{"n_layer": 12, "d_expert": 80, "balance_bias": false, "init_std_router": 0.0212, "norm_eps": 1e-06, "tie_embeddings": "early", "optimizer": "adamw", "lr": 0.000757, "beta2": 0.95}
Below are experts of layer 2 (counted from 0) of a mixture-of-experts language model. Rows are named router (the router's row for the expert), gate (a neuron's input weights, with its number), up (a neuron's input weights, with its number) and show model dimensions 64-127. Each number is 128 + 32 x the weight over its row's rms, rounded and kept within 0 to 255.
Before each expert's rows: a language model's description of what the expert responds to. This comes from a sample of Wikipedia text that the model never trained on.

# expert 22
Hyphens beginning bulleted list lines, and short letter pieces inside names or Greek script (p, ps, ph, n), often in taxonomy pages.
router [ 29 115  88 141  49 133  64 120  49 170 153 136 177  99 142 102 146 118 176  65 112 125 134 134 150 103 128  74 186 134 140  79  45 131 135 141 109 115 124 164 157 113 156  92 133  98 114 106 118 172 120 132 123 138 143 162 145 109 133 141 128 114 134  86]
gate0 [ 75 137 128 177 106 132 133 136 140 165 144 111 122 138 132 153  87 140 150  61 138 111 215 109 139  74 118 119 234 193 169 112  77 178 194 115 106 155 121 124 111 106 180 127 128 153 132 101 134  76 119  78 138 170 117 134 154 121 151 128  83 145 148  88]
up0 [117  90 189 103 104 141 177 117 180 101 150 136 100 139 104 107 197 199 117 144 121 180 136  74 112 153  89  77  99 108  83 192 188 127 156 140 122 124 105 158  24 192 144 151  86  88 204 143  55 148  87 111 155 112 100 141 150 187 108 123 145 146 115 112]
gate1 [ 98 137 113 127 142 133 113 152 128 139  92 141 124 126 111 117 110 155 130 151 124 126  74 145 139  99 132 213 155  81 108 139 142 147  65 192 175 174 188 131 129 141 117 190 188 121 126 115 112 141 170 125  99 149 158  62 141 173 166 142 115  65 163 147]
up1 [135  58 137  87  70 114 149 140 147  87 172 146 180 202 144 150 109 137  76  81 151 123 113 181  59 185 170 161 140  81 150 116  70 151 141 124 159 160 136 104 125 119 157 107 151 147 181 138 155 128 126 142 142 106 163 163 110  76 125 131 147 130 175  93]
gate2 [134 104 152 148 105  97 147 179  71 161  73 109  83 108 136  76  91  89 120 124 136 114 144 120 151 132 146 105  90 109 112 135  87 167 185 105 137 119 111 119  94 107 137 104 153 151 131 137 107 127 169 132  76 180 126 164 141 185 148 117 135 120 163  89]
up2 [111 168 141  86 136 121 151  98 110 137 150 116 109 124 131  85 126 124 171 131  97 143  61 121  84 114 137 117  85 173  95  96  89 114 118 117 116  65 144 106 154 147 151 171 128 121  92  89 162 119 152 140 130  42 166 119 141 114 155 113 135 160 129 103]
gate3 [109  78 117 110 127  94 124 159 115 165 151 108 144 122 129 133 152  61 120  68 120 145 156 158 147 107 132  77 168 115 101 108 109 162 132 106 113  73 143 136 185 175 158 146 154 182 108 129 115  82 161 132 151  87  62 119 203 117 146 120 178 115 153 126]
up3 [111 145 103  88 128 133 151  96 149 128  64 129 107 136  96 151 154 172 101 209 122 110 132 136 119 185 123 178 130  93 171 138 171  75  99 202 138  70 120  60 121 128  95 146 161 172 197 159 138 130 207 149 132 113 161 140  76 107 114 107 113 132 130 104]
gate4 [135 125 150 128 102 150 125 131 154 142 104 108 110 134 117 107 137 130 123  97 140 138 141 201 177 115 157 128  78 201 122 111 133 122 209 156  74 168 110 134 136 132 125 113 152 146 132 173 145 122  84 144 103  91 187  36 152 127  83 143 181 148 161 154]
up4 [141 135 126 134  86 124 150 113 127 144 105  99 129  83 119 137 174 157 129 109 140 140 166 145 189  77 161 124 164 133 144 116 143 158 143 139 157 181 133 140 129 125 168 125 149  87  92  87 107 139 100 153  85 147 173 108 211 123 160  70 130 118 121 153]
gate5 [133 171 135 110  63  94  87  92 110 100  75 166 138 151 151 120 163 114 100 106 163  91 114 208 147 170 118 169 122 148 217  92 175 160 128 126 141 168 165  92 104 168 157 108 148 139  92  96  84  84 130  73 103 139 129 107 101 212 162 125 144 114 136 118]
up5 [ 73 114  65  77 106 123 120  96 130 131 101 136 166 145 160  89 124 124 123 144 142 105  83 152 117 149 137 138 112 112 142  81 147  79  46 139  95 141 147 109 112 158 167 142 158 123 132  94 135 158  83  89 140 139 151 163 184 111 142 102  52 155 183 135]
gate6 [ 88 149  63 123 120 121 150 115 178 129  64  91 123 157  44 125  78  89 130 184  56 160 181 124 171 116 114 131  51 183 157 143 152 134  18 127 207 101 125 145 153  75  89  91 138 133 122 124 142 207 141 172 115 185 157  47  77 181 186 137 164 172 114  93]
up6 [ 74 100  73 151 149  87 115 148  78 125 134 162 104  94 105 101  95 109 122 155  83 145  61  76  79  80 129 148 179 158 136 151 154 152 119 107 106 140 158 169 127  88 170 141 178  85 154  78 115 143 105 133 110  86 110 145 101 109 149 156 159 103 124 167]
gate7 [106  58 120  99 173 146 137 100 136  78 147 170 116 119  97 148  74 102 110 132 148  85 117  78 147 133  81 146 158 111 118 127 140 161  85 142 124 127 146 136 129 142 132 111  85 114 121 109   0 180 141  89 168 145 164  94 176 157 140 157  88 118 138 119]
up7 [ 74 162 111 122 178 123 124 144 112 132 134 172 119 136 108 114 134 122 109 219 111 135  89 132 137  91 113  92 135 113 104  97 136 155 108 188 132 176 110 164 116 113 146 115 132 133 115 122 189 106 158 130 122 161 155 112 123 133 123 146 107 126 146 152]
gate8 [116  59  97 106 178 160 135 139  86 131 167  84  90  80 167 165 144 170 137 141 129 153 139 159  93 133  94 142  95 136 123 121 135 152 134 116 126 132 133  96 111 150 167 106 111 113 121  83 119 168 125 200 115 112 144 143 146 149 165 129 127 139 152  76]
up8 [165 128  97 119 100 108 136 129 150  81  81 134 115 170 154 177 164  67 137 181 162  61 105 127 158 151 104 100 124 107 125 118 227 112  79 144  78 128 164 114  75 176  60 118 162 129 162 144  98 154 121 123 108 100 126 128 130  72  81 138 119  86 180 168]
gate9 [109 191 116  75 101 114 134 147 160  80 140 134 117 179 151 133 159  86 175 103 146 111 120 123  41 134 114 139 111 116 155 146 156 144 142 174 154 194 152 148 102 161 115 135  98 104 151 135 128 172 139 150 146 100 137 112 126 119 157 142 115 137  81 133]
up9 [ 98 120 141 117 109 107 178 122 118 132 116  95 104 133 152 120 163 141 157 183 119 104 137 137 115 147 127  96 134 194 137 117 119 170 197 137 129 134 142  86  72  51 132  93 194 137 158 150  89  93 134 115 147 136 165 227 146 104 152  94 183 108 151  74]
gate10 [141 114 172 159 136 115  86 141 180 230 141  79 143 160  94 159  81 182  88  92 158 211 153 135 153  90 108 143 157 137 110 185 122 139 161 146  71 122 170 121  65 121  95 189 120 120 152 124 121 106 171  96  89 144  67 186 161 141 120  96 137 115 168 140]
up10 [ 83 151 171 106 166  88 149 132 113  68 126 141 112 123 130 128 151 147 113 183  68  91 156  94 116 162 118 154 130  52 125 115 122 133 103  69 187 166  83  88 175 126 144 128 146 156 132 164  63 110 132 155 126 117 123  98  63 151 104 199 113 191 153  96]
gate11 [ 56 129 116 141 145 143 137  61 110 170 140 104 123  98  85 165 121 143  84 149  64 109 118 128 140  83 159 147 118 180 126 140 132 173 161  98 158 207 119 185 110 116 138 150 124  88 134 104 164 129 105 171 165 128 130 112 153 105 121 117 137  72 124  86]
up11 [181  97 183 150 164  83 158 114 136 112 150 142 132 159 171 146 181  88 128 159 150 167  85 137  76 137 114  75 174 136 139 127 114 118 159 102 109 116 165 137  83 107 155 131  81 122  93 121 124 160 143 117  92 140 158 144  48 132  89  98 138 139 121 117]
gate12 [107 142 145 183 123 150 113  74  81 113 166 124 143  97  82 137 102 129  90 120 113 134 166  82 188  74 125 105  91 114 203 106 100 157 104 159 121 148 113 106 183 111 168 140 168  78 146 109  98  58 133 127  77 150 100  87 152 143  95 143 107  78  79 101]
up12 [151  86 121 125 167 128  87 174 154 149 192  90 130 150  87  92 127 133 132  86 124 154 120 157 162 152  87  94 128 117 141 169 140 109 121  91 118 132 135 104 158 154 139 209 120  90  88 136 116  95 137 136 135 183 132 120 126 177 112  87 106 100  95 151]
gate13 [129 126 124 172 127 158 156 109  77 103 175 117 164 134 160 139 187 114  92 127 156 123 121 103  89 214 194 149 138 138 134  79 169 132 154 101 149  76 121 163 133 183  65 171 114 156 110 111  73 154 138 103  70 104 131 131 149 144 128  91 141 149 176  62]
up13 [ 93 158  84 174  87  85 101  98  91 125 161 134 130 157 164 136 153 159 164 102 152  79  57 119 102 113 170 104 142 162 129 111 118 173 151 121 132  90 122 115 130 143  93 147 144 110 112 145  94 151 139 100 128 164 107 179 142 159 114 153 240 129 137  90]
gate14 [119  70 106 119 197 143 115 130 113 168 107  85 208 123 136  95 147 127 130 133 125 122  76 116 144 138 124 119 140 176 193 123 139 139 159 105 115  66 148 161  91 124  90 170 132 122 170 133 105 136  90 109 116  89  52  60 160 112  50 127 107 173  81  86]
up14 [145 154 113 145 157 163 127 130 164 134  81 191 109 115 183 133 129  68 192 130 125  99 155 180 158 164 171 157 133  86 149 135 175 100 133 161 133 136 142  75 104 106 126 118 140 127 151 168 134  78 113 125 100 138 144 162 127  81 118 147 105 152  79  84]
gate15 [171 138 161 195 124 214 144 118 124  97  82 149 152 106  89 170 123 124 111  96 108 117 104 183 119 135 145 108 100  70 120 123 128 143 158 145  96  96  91 150 127 139 133 128 144  86 122  99 103 109 110 138 145 108 125 111 167 106  82 163 223  97 144 139]
up15 [125 143 145 119  79 141 118 117 145 106 134 111 176 131  98 112 112 194  95  90 167 108 109  97  89 131 152  40 136 126 130 129 148 142 165 117 116 122 116 164 146 112 102 118 145 182 124  75 116 171 151  90 102 159 189  78  99 140 120  94 161 164 155 126]
gate16 [103 126  80 149 156 105 109 126 141 121 103  66 119 137 139 144 131 134 144 131 147 157 151  60 129 138  95 153 126  83  72 140 115 110  92 119 147  85  97 165 146  85 128  98 154 103  99 145  64 136 162 157 126 101 158 170 164 143 121 150 116  96 114 132]
up16 [133 172 177 151 136 138 112 183 149  94  97 154  71 143 128 117 167 169 119  86  98  75 159 131  65 143  71 144 139  66  73 131 118 130 129  81  66 110 122 103 177 111 179 138 120 123 140 155 172 142 149 101 159  74 167 130 130  78  73 134 136 172 146 117]
gate17 [ 88  98 161 111  79 172 134 127 100 185 113 151 185 145 101 151 195 111 121  83 102  98 115 137 137  62 128  76 152  99 133 126 119  98 165 149 102 187 139 141 135 162  37 116 137 138 129 139 128 110  84  67 178 105  90 153 131 107 110 135 158 127 131 154]
up17 [200 153 106 143 161  82 102 112 124 108 178  46 102 112 149 134  92 157 159 158 138 140 168 135  66  71  88 196 175 151 164 163 123 160 170 157 135 108  92 108 151 102 110 123 138 108 126 105 129 127 144 131  85 154 108 141 110  97 121 104 103 152 104 109]
gate18 [128 164  64 101  84 136 177 166 123 136 140 126  99 115  90 115 146 120 144 146 131 117  92 169 115 141 116 113 107  96 138  99 164 156 138  92  55 134 117 130 131 169 114  80 109 106 128 108 173  55  91 150 158 160 142 176 169 179 187 122 143 159  72 179]
up18 [152 135 144 107 129  81 110 131 145 125 104 133 162 100 126 149 100 146 119 117 139 121 116  94 112  92 100 186 136 164  87 181  85  68 136  85 191 118 178 100 100 104 113 168  93 139  96 122 126 145 157 136 125 166 127 106 101 123 127  89  86 158 138  91]
gate19 [181 135 124 108 131  75 118 136  63 155 108 145  96 143 138 128 124 133 126 152  82 116 144 147  95 148 101 117 176  92  68 157 102 151 137  91 135 115 105 183 154  87 110  98  70 135 145 189  98 138 152 117 106 139 146  96 102 118  98 128 104 132 170 120]
up19 [ 80 147 114 147 145 103 107 104 121 143 167 184 111 101 140 102 102 186 119 108 124 106 150 111 117 106 152 131 146 118 124 149 135 120 131  38  69  96  99 117 114  95  64 137 148 127 104 134  85 153 146 110 115 137  80 180 138 114 131 129 155  91 149 154]
gate20 [161 139 111 154 111 171 152 149 106 108 137 123 147  59 113 155 223 115  74 116  90 118 128 166 209 143 115 151  99 129 117 135 174 120 155 115  97 152  58 112  84 199 132 148 144  93 140  84 143 127 143  96 166 154  99 176 130 126 161  85 106  81 123 161]
up20 [113 161 143 121 104 144  96  82  74 169 217 133 150 141 178 118 110 111 128 111 124 148  45 112 120 157 138  98 143  73 175  84 131 151 157 125 144 137 178 143  81 174 120  96 105  91 109 110 173  79 121 155 106 118 135 160 137 109 163  70 111 141 146 164]
gate21 [107  41 118 186 163 122 156 142 126 162 147 120 125 134 130  47 126  92 170 130  54 114 117  92  57 147 158  96 130  94 158 129 128 106 115 121 132 155 157 134 121 156 154 143 197 133 150 136  71  92 111 126 103  93 179 143 141 168 164 102 106 208 136 137]
up21 [137  84 200 103 118 149 133 127 105 123 103 103 147 123 125 119  96 106 145  89  89 136 104 132  82 186 118  74 114 138 128 106 100 104 152 146 156  92  91 122 101 153 120 151 160 173 165 186 108 119 105  49  99 117 156 144 104 132 136 120 127 115 116 125]
gate22 [111 118  90 115 158 140 108  84  87 148  64 102 118  68 129 142 101 161 130 162 176 135 126 225 180 157 103  92 105  96  91 102 134  80  91 144 149 121 187 158 144 143 130 106 128  85 128 161 164 155 133 181 127 112  99  10 177 138 173 148 113 174 116 164]
up22 [148 162 146 146 161 150 148 101 135 133 110 101 142 154 130 157 155  95  70 127 109 131 129 154 108 164  88 157 110 103  68 137 121 142 123 157 114 152 137 132  95 141 108 144  32 110 175 154 165 108 145 155 139 121 163 148  85  92 148 138 132  97 106 132]
gate23 [165  83  98 124 119 154  91  80 143  92  75  97  68 162 139 122  83 115 100  77  66 108 142 162 130 127 158 147 111 165 161  57 176 120 170 125 114  98 125 200 110  49 163 168 159 167 128 108  89 127 172 130 110 125 103 164 119 134  96 100 143 106 191 106]
up23 [182  84 188 123 103 109 107  71 136 174  91 155 137 119 104 170 137 120 128 109  79  95 164  76 110 114  95 109 109 198 129  82 126 177 211 170  96 118  85 184  97 119 118 136 155 175 112  63 128 159  76 189 106 153 141  95 121 177 155 207 143 107  56 143]
gate24 [124 149 108 135 126 156 128 140 165  80 102  88 130 154 153 123 181 120  71 122 114 106 184 165 114  95 103  77 123 200 144  89 108 202 102 142 136 134 150 133 116 103 184  90 122 140  84 121 114 118 142 124 105 151 134 152  98  54 108  91 115 108 141 108]
up24 [139 109 135 135 105 119  91 154  92 109 141 134 188  80 121 172 120 184 118 159 136 171 108 128 167 165 134  95 125 178 157 143 116 115 131 152 174 167 145 109 184  90 152 102 129 148 158 125  95 140 115 104 151 202  75 151 134 100 132 122 158  82 159 133]
gate25 [104 148  91 111 120 135 104 115 128  54 107 169 166 137 174  81 114 172 130 158 173 183 172 130  99 171 122 107 133  99 139 113 114 118 139 142 131  77 155 189 146 101 106  89  95 131 152  88 118 161 176 109 124  79 147 154 111 123 115 154  63 121 109 126]
up25 [135 106 133 126 141 116 135  97 126 134 180 185 133 194 127 132 162  80 118  98  88 137  58 175 125  93 151 129 105 123 136  87 135 144 107 115 175 102 206 101 104 124 141 205 171 135  63 129  91 166 113  92  96 157 123  75 152 147 106 147 161 131 133 108]
gate26 [103 145 112 157 123 184 141  99 158 104 100  89 138 137 110 189 135 207 168  72 183 118 136 159 102 126  92 130  77 165 106 134 136 115  90 158 144 130 119 139 146  93 140 128 118  99 112 149  99 144 151 182 115 105 116 111 195 165 114 194 127 145  96 195]
up26 [ 84 114 115  99 140 109 110  97 104 112 132 120 134  86 118 136  95 171 117 161 148 135 117  99 142  95  77 122 154 137 110  75  69 159 113 161 135 166 139 108 158  95 133 140 134 181 194 169 123  92 111 169 156 183 155 101 105 116 104 188 124 122 150 115]
gate27 [110 149 107 151 149 137 112 149 157 115 166 161 169 191 115 120  69  73 106 139 138 152 146 142 123  91 100 148 100 131 100 100 139 162 141  90 111  80 107 112  96 166 114  70  90 117 196 139 115 137 142 152 132  94  36 130 153 118 179 117 144  57 156  84]
up27 [115 110 124  95 138 156 155  94 182 120  98 180  94 107 137 155 138 201 148 149 157  95  91  91 168 126 132 120 138 122 101  64 126 104  63 152 127 113 120 140 137 139 203 179 131  99 147 102 115 139  96 174 125 146 182 137 101  93  97 166 120  81 102 125]
gate28 [127 103 168 131 152 123 115 116 177 141 151 155 145 127 105 128 119 181 128  92 122  92 113 180 131 113 130  97 133 148 175 165 193 144  96  90  52 120 173 173 159 143 110  71 147  96 179 151 131 132 109 172  92 117 136 136 168 108 169  57  97 105 123 181]
up28 [127 166  93 138 200 107 128 125 155 177 110 111 146 145 151 132 141  94  99 124 127 102 164 134  89 131 129 171 112 101 131 136  90 134 151 145  88 116  86 129  95 164 124 141 101 155 169 132  87 136 143 106 115 148  70 145 143 113  95 144 178 113  93  84]
gate29 [144 107  96 197 156 179 151 155  71  70 100 170 151 156 125 157  96 117 131 189 124 115 140 131 164  94 124 125  86 169 161  92 124 179 176 182 124 132  89 162 138 101 148 125 173 111 155 112 136 178 137 122  69 111 139 107 167  74 119 109 167 168 152 114]
up29 [ 87 131 113 128 126 150 153  96  77  89  84  74 192  95 135  93 112 160 163 109 136  86 122  94 149 161 163 156  73 145 108 160 154 146 157 140  69 102  72  95 147 117 100 127 125 135 116 170  76 140 128  61  94 126 122 138 124 173 149 144  63 156 146  95]
gate30 [129  46 103 128  85 131  99 114 112 103 146  77 126  59  82 109 101 157 135 130 110 123  99 108 100 122 178 125 215 118  64 112 152 156 149 124 119 184 109 139 130 115 154 106 136 115 122 119 132 139 149  90 120 127 170 115 150 167 122  97 164 111 115  94]
up30 [151 137 119 134 162 192 114 122 167 116  87 145 121 124 166 149  97  85 111 128  73 122 116 134 133 198 194 147 151  75 143 123  74 196 136 107 188  95  93 152 128 179 110 124 101 131  86 121  85 110 127 113 173 119 100  86 161 170 107 101 145 126 146 106]
gate31 [150 132  94 150 106  92 168  89 118 185  64  64 132  94 145 105 141 145 157 196 113  87 162 130 117 110 122 106 173  93 120 132 141 137  96 134 109 158 137 116 138 157  97 156  96  91 160 131 158 156  96 146 192 151 148 144  86 111 124 115 152 123 144  92]
up31 [160 146 163  99  99 143 142 126 110  92 184 139 113 194 160 132 101 140 127  97  59 151 137 157 143 104 108  81 131  94 156 181 150  80 183 102 111  65 151 124 168 140  93 116 109 140 114 115 113 118 106 152 146 128 115 156 111 194 115 105 115  96 128  94]
gate32 [169  80 160 121 113 144 138 133 120 107 156 101 190  99 122 127  64 136 149 152 124 125 103 106  98 100 173 114  66 148  75  90 145 124 139 136 150 125 170 202 163 118 154 102 152 142 107 118 144 213 123 124 114 139  88 105 144 109 132 125 195 154  83 130]
up32 [139  76 168  84 103 100 122 128 128 119 190 109 115 134 138 156 121 107  53  57 143  91 133 155 152 129  92 148 107 151 123 118 155 139  97 140 107  99 105  91 100 144 225 114 107 129 121 117  84  99 139 117 124 137  99 150 188 126  86 131 120 119 134 179]
gate33 [115 175 200 108 135 147 132 178 160 163  97 104  51 143 127 122 122 125 123  78 139 141 158 125  82 126 121 154 117  80 157  66 116 140 150 165 168 130  96 131 144 150 150 166 117 177 170 139  76 127 105  85 106 124 124 142 108 157  93 122 196 167 172 155]
up33 [176 172 142 107 134 126 141 164  65 128 137 142 142 128  82 153 129  91 105 142 123 129 120 104  99 145 172  95 113 105 106 104 121 161 133 135 141  95 158 131 132 103  94 137 153  92 145  81 132 106 188 173 184  97 128 119 115  68 132 172 159 148 108 143]
gate34 [117  91 135 108 157 167 217  92 116 142  96  98 113 121 159 103 146 114 116  86 139  93 131 141 131 165 119 117 170 130 150 145 176 186 121  95 159  88  73 142 158 112  81 106 105 166 130 133 111  87 123 102 118 204 138 146 130 159  99 181 152 153 170  87]
up34 [142 145 138 151 106 144 183 105 108 137 121 141 106 146 103 158 108 166  90 157 160  96 162 129 149 161  99 137  94 113 174 133 125 137 137 122 123 147 187 131 128  95 169 176  89 126 122  74 198 135 172 141 175  96 173 121 148 163 119 145  90 125 138 150]
gate35 [188 129 106 164 115 173 182 126  89 133 177  67 168  56 133  80 114 168 159 106 138 101 149 194 179  83 145 132 145 171 119 134 146 155 104 108 114 101 138 126 120 113 130 141 115 106 124 183 142 134 139 124 104 125 104 127  73 101 140  92 147 167 112 130]
up35 [141 105 190  86 129  67 117 145 210 138 135 132  90 134 120 112 101 105  99 162 112 115 147 136 109 115 120 139 112 163 172 144 109 173 120 120 106 154 151 117 125 158 135  93 141 139 149 125 128 175 135 113 134 128 141 167 181 102 117  94  69  72 132 132]
gate36 [163  97  66 107 162 145  82 120 143 108 124 151 172 189 104 161 137 197 114 133  94 118 119 157 106  99 149 118 122 148 168 137 159 102 124 147 159 146 165 136  83 145 103 126 126  98 135 171 118 105 155  90 131 178 142 149 144 121 180 105  84  98 178 111]
up36 [108 137 113 138 130 218 124  82 163 175  92 129 187 175 145 116 142  88 109  98 124 104  96 137 135  78 214 126 197 137 117 155 151 127 112 119 144 130 140 144 109 178 134 104 181 168 108 138  86 180 158 117 115 154  95 169 131  91 209 118 103 167 142  54]
gate37 [135 114  80 138 125 160  73  75 172 123 170 152 153 135 141 128  99 105 168 117 150  77 180 175  86  93 163  44 170 173 124 159 112 146 168 153 103 115 160 204  92 149 165 115  82  93  61 100 129  94 161  67  62  38  95 132 140  66 133 126  90 125 123 167]
up37 [117 146 192 155 187 103 124 135 138 106 116 132  67  90 146 144 158 142 106 102 125 135 156 123 129 199 151 126 110 153 108 165 127  37 118 124 126 138  65 165 180 127  73 115  98 140 180 195 109 121 101 128 150 114 116 146 134 112 146 163 139 101 153 177]
gate38 [136 107 212 129   2 127 165 173 144 144 195 120 109  65 133 159 122 120 133  90 216 126 138 161 170  99 125 103 210 160 146 125 120 182 170 160  90 116 132 127 165 140 121 186 105 155 164 103 108  92  97 127 142 171 119 117  90 175 131 181 192 103 161 129]
up38 [154 166 208 146 127  64 128 142  85 121 121 148 112 155 118 159 166  97 114 141 172 139 133 168 142  94   0  88 143 123  92 108 104 114 184 180 144 107 165 116 144 150  96 123 159 107 112 182  91 118 104 152 105 136 186 180 108 121 159 131 150 119  83  93]
gate39 [ 67 117 176 167  69 184  88 177  90 137 111 140 102 193 121 127 169 158 116 163 145 102 109  96  95  94  93 119 222 115 156 120 144 101 109 153 145 133 171  56 135 180 176  64 132  63 144  80 137 137 126 174 121 128 153 118 169  97  93 147 118 142 109  71]
up39 [151 190 105 133 128 109 142  92 189  86 137 121 116  54 149  68 164 124 147 103 133 128 111  82 103 113 102 159  97 142 172 141 119 177 113 185 141  74 127  99 148  86 160 121  99 103 123 129 129 178  91  88 138 129 135 227 148 143 100 124 210  99  97 165]
gate40 [171 125  86  97  86 100 154  94 115 105 140  97 144 135 152 143 134 145 200 127  56 124 162 131 131 120 100 115 148 149 131 101 121  72 158 177 129 128 143 177 112 118 120 119 137 131 151 144  99 149 113 137 118  62  82 135 150 110 125 138 125  98 101 112]
up40 [122  66 209 128 134 140 124 134 137 159 115 128  51 111 140 125 115  80 149 183 166 106 100 149 139 139 109 112  55 146 175 156 145 140  99 143  90 182 190  95 155  84 144 148 124 169 132 139 132 196 117  65 147 116 146 108 131  85 133 144 110 117 134 130]
gate41 [150 154 125 159 142 136 132 170 141 112  95 114 132 121 141 119  96  93 180 154 101 159 139 129 137 195  94 110 144  81 145  94 106  82  94 153 102  75 100 158 127  53 151 135 148 122 113 111  60 126 124 110 101  84 173 128 112 106 166 190 105  49 112 186]
up41 [153 129  70 159  94 120 111 130  74 103 137  97 155 182 143 114 135 111  98 151 147 130 142 123 103 113 173  65 142 182  70 105 147 104  91 129 157  89 102 159  91 169 103 161 163 164 115 135 151 233 111 133 106  81  89 154 132 103  84 111 184 173 111 135]
gate42 [122 118 154 140 207  92 146 111 114 125 111 130 132 126  89 142  92 116  80 157 136 111 162 124 130 113  60 190  76 112  91 118 147 145 132  94 161 177 123 198 138 120  61 185  80 115 146 123 171 113 128 179 110 178 127 137 167  88 155 163 116 113 101 151]
up42 [110 129 117 162 152 125 124 154 150  94 129 106 121 108 120 103 136 150 102 191  84 137 185 152 145  76  73 138  70 108 117  97 165 105 134 124  93 126 128 142 126 127  90  91 125 128 126  79 228 155 115 153 101 122 130  94 138 120 106  98  58 118 121 133]
gate43 [ 65 169 175  94 170 134  96 167 121 106 196 142 117 142 130 143  77 131 122 130 118 106 159 132  91 102 126 103 120  68 106 133 157 144 217 133 133 149 150 218 122 128 113 150 124 145 145 102  47 157 146 117 164 124 130 201 113 158 156  89 120 145 159 100]
up43 [125 215 175 141 102  96 129 114  98 112 109 143 160 115 134 100  87  88 159 104 149  98  57  97 126 127  99 122 151 129  99 135 120 182 124 134 130 135 104 144  67  91 178  96  59 123  89  72 131  91 109 100 159  80 150 124 131 149  61 184  61 105  87 163]
gate44 [156 104 186 115 147 189 137 107 116 121 162 134  66 161 138 152 119 162 142  51 220 181 104  73 146 184  83  90  83 120 178  97 119 133  98 118  64 152 177 124 128 170 133  75 119 113  85 129  89  32 131  53 155  81 111 112 150 164 104 152 101 134 160 120]
up44 [109 139  98 116 132 123 148 126 118 139  69  87 196 139 113 107 155  86 136 119  93 158 112 133  78 160 187 190  91 157 121 173 174 109  95 138 130 101 103 157 117  96 176 130 161 142 169 182  72 196  87 171 163 175 143 108  91 118 101 173 149 177 133 138]
gate45 [122 113 159 117 131 131 127 171 179 158 138 131 147 146  45  88 152 143 114 132 128 168 130  78 115 146  74  93 107  75 158 184 115 181  76  75 152 101 167 158 148 185 198 173  98 144 126 117  94 177  77  85  94 146 129 186  69 137  81 123 128 136  79 130]
up45 [195 123 114 109 128 148  87  80 109 143  51 103  96  91 124 115  81 154 119 123 101 118 142 124 153 137 109 121 118 107 167  83 110 135 170 121  96 147 117 114 115 120 147 108 192 183 159 162 155 122 160 134 123 141  72 100 171  71 170  71 120  96 108 116]
gate46 [138 150  99  86 132  87 131 146 169 148  99 136 156 187 151 131 141 100 160 116 122 194 187 133  92 122  97 114  75 132  73 172 110 129 150 132 186 149  80 113 120 145  84 109  59 117 169 172 102 125 172 185 143 151 154 139 152 107 105 181 123 156 123 125]
up46 [153 150 154 123 163 125 135 143 113  90 102 156 149 174 118 149 187 169 108 150 153 164 175 174 149 175 107 144 106 144 118 138 145 137 145  77  99 121 124  96 157  96 106  98 102 171 219 196 184 102 135 114 152 140 112  47 173 161 129  90 179 162 166 159]
gate47 [107  70 100 180 150 143 135  98  81  57 114  93 112  64 144 130 108 110 146 129 139 190 148  75 145  57 118 127 116 135  83 177 109 203  87 125 126  95 120 106 144 112 123  94 154  98 143 116 112 114 179 115  96 180  66 128 121 102 132  70 144 110 146 105]
up47 [109 144  66 116 143 136 135 113 139  80 126 127  75 155 145  86 150 133 157 136 128 141 163 142 190 154 131  79 147 150 168 132 128 125 111  81 177  89 133 108 129 138 187  92  56 173 101 228 199 132  70 154 100 127 125 115 135  94 110  91  85  95 146 130]
gate48 [145 147 106 173 113 145 125 123  84 101  65 200 113  80 157 174 150 165 162  92  89 145  89  65 117 101 135 162  63 109  86  89 116 118  98 136 131 124 131 140  98 144 120 144 114 148 156  94 137 122 120 143 104 158 136  98 107 129 141  94 129 169  93  75]
up48 [178 122 177 120 106 135  85 100 189 107 118 147 101 143 121 156 117 180 126  88 101 100 166 163  51 113 159 141 153 177 157  85 153 109  87 185 139 135 171 144 140 101 125 173 155 201  99 121 158 101 143 209 120 137 100  82 139 129 110 107 132 175 137 179]
gate49 [138 157 118 141 163 193 144 122 167 161 123 125 153 115  56  86 121 122 155 165 137 135 130 137 129 203 150 164 112 146 121 139 170 101 117 107 102  87 122 183 112  98 141 129 144 144 125 174  69 148 173  86 140 125 115  98 170  94 187 114 152 119  99  83]
up49 [151  96 133 146 163 126  76 100 169 179 122 140 145 175 111 122 116  86 153 135 108 104 159 187 103 129 165  82 127 131 153 119 153 127 154 114 142 112 150 137 124 169  43 119 138  78 150 130 149 170 139 129 126 126 158 117 179  81 174 156 141 118 118  63]
gate50 [111 185  46 134 166 147 150 153 142 115 153 152 133  66 183 121 119 113 146  98 142 107 138 133  72 101 109 147 139 178 165 113  74 162 147 129 110 127  52  84 141 121 146 146 148 115 122 104 156 124 120  85 181 149  77 202 166  87 132 129  60 134 136 105]
up50 [104 131 135 138 142 110 147 151 138 159 115 161 148  75  61  89 139 137 107  66 114 138 169 131 139 137 109  86 113  93 127  84 150 197 139 140 136 103 145  95 131 217 130 150 133  68 162  97 125 128 107 123 145 158 113 103 112  71 145 190 170 110 152 147]
gate51 [ 82  93  95 178  98 126  69 188 118  68 118 147 123 124 107 162  88 144  94  90 143 152 126 138 108  83 141 133 137  87  87  99 133 137  85  95 140 131 147 136 155  74 112 176 130 100 186 121 141 114 168 131  89 170 109  90 125 140 174 111 125  93 157 118]
up51 [ 98 109  80 168 111  99 149 228  77  79 115 137 167 124 141  62  73 174 127 148 149 201  86 125 142 138 178 160 171  83 118 119  69 114 139 109 198 133 114  65 141 146 124 102 122 124 110  77  89 108 152 155 129 124  96  78  79 142 112 142 161 105 174 173]
gate52 [112  86 154 142 108 137 172 168  81 113 179 170 121 103 123  76 139 160 129 142 168  86 112 138 105 143 166 161  98  90 134 171 138  98 122 137  67 137 136  73 155 152 126 120 135 164 141 150 149 183 112 115 130 114 128 126 158  63 142 100 209 125 183 155]
up52 [144 132  91 153 136 138 114 141  93 130  99  74 131 156 131 102  71 164 134 135 169 167 104 135 141 176 152 130 104 178 160 158 136  82  91 141 134 169 125 122 155 112 192 110 128 120  55 119 103 226 157 108 111 107 104 129 125  92 168 188 136 138  75 117]
gate53 [150 137 154  61 146 130 134 126 133 138  56 111 170 134 163 121 134 104 146  84 122 115 153 153  94 120 117 127 160 200 101  86 146 135 164 128 121 139 139  96 127 166 112 170 195 107  64 103 106  99 120 156 136 154  86 129 105 127 121  85  53 132 138 163]
up53 [123 110 114 110 103 135 111 113 129  71 121  78  85 100 148 143  93 133 105 139 147  83 143 161 165 101 120 162 179 119 149 107 112 144 146 194 123 158  87 191 108 133 160 146 146  95 135  88 142 114  88 140 101 102 109 111  95  54 146 112  90 123 102 110]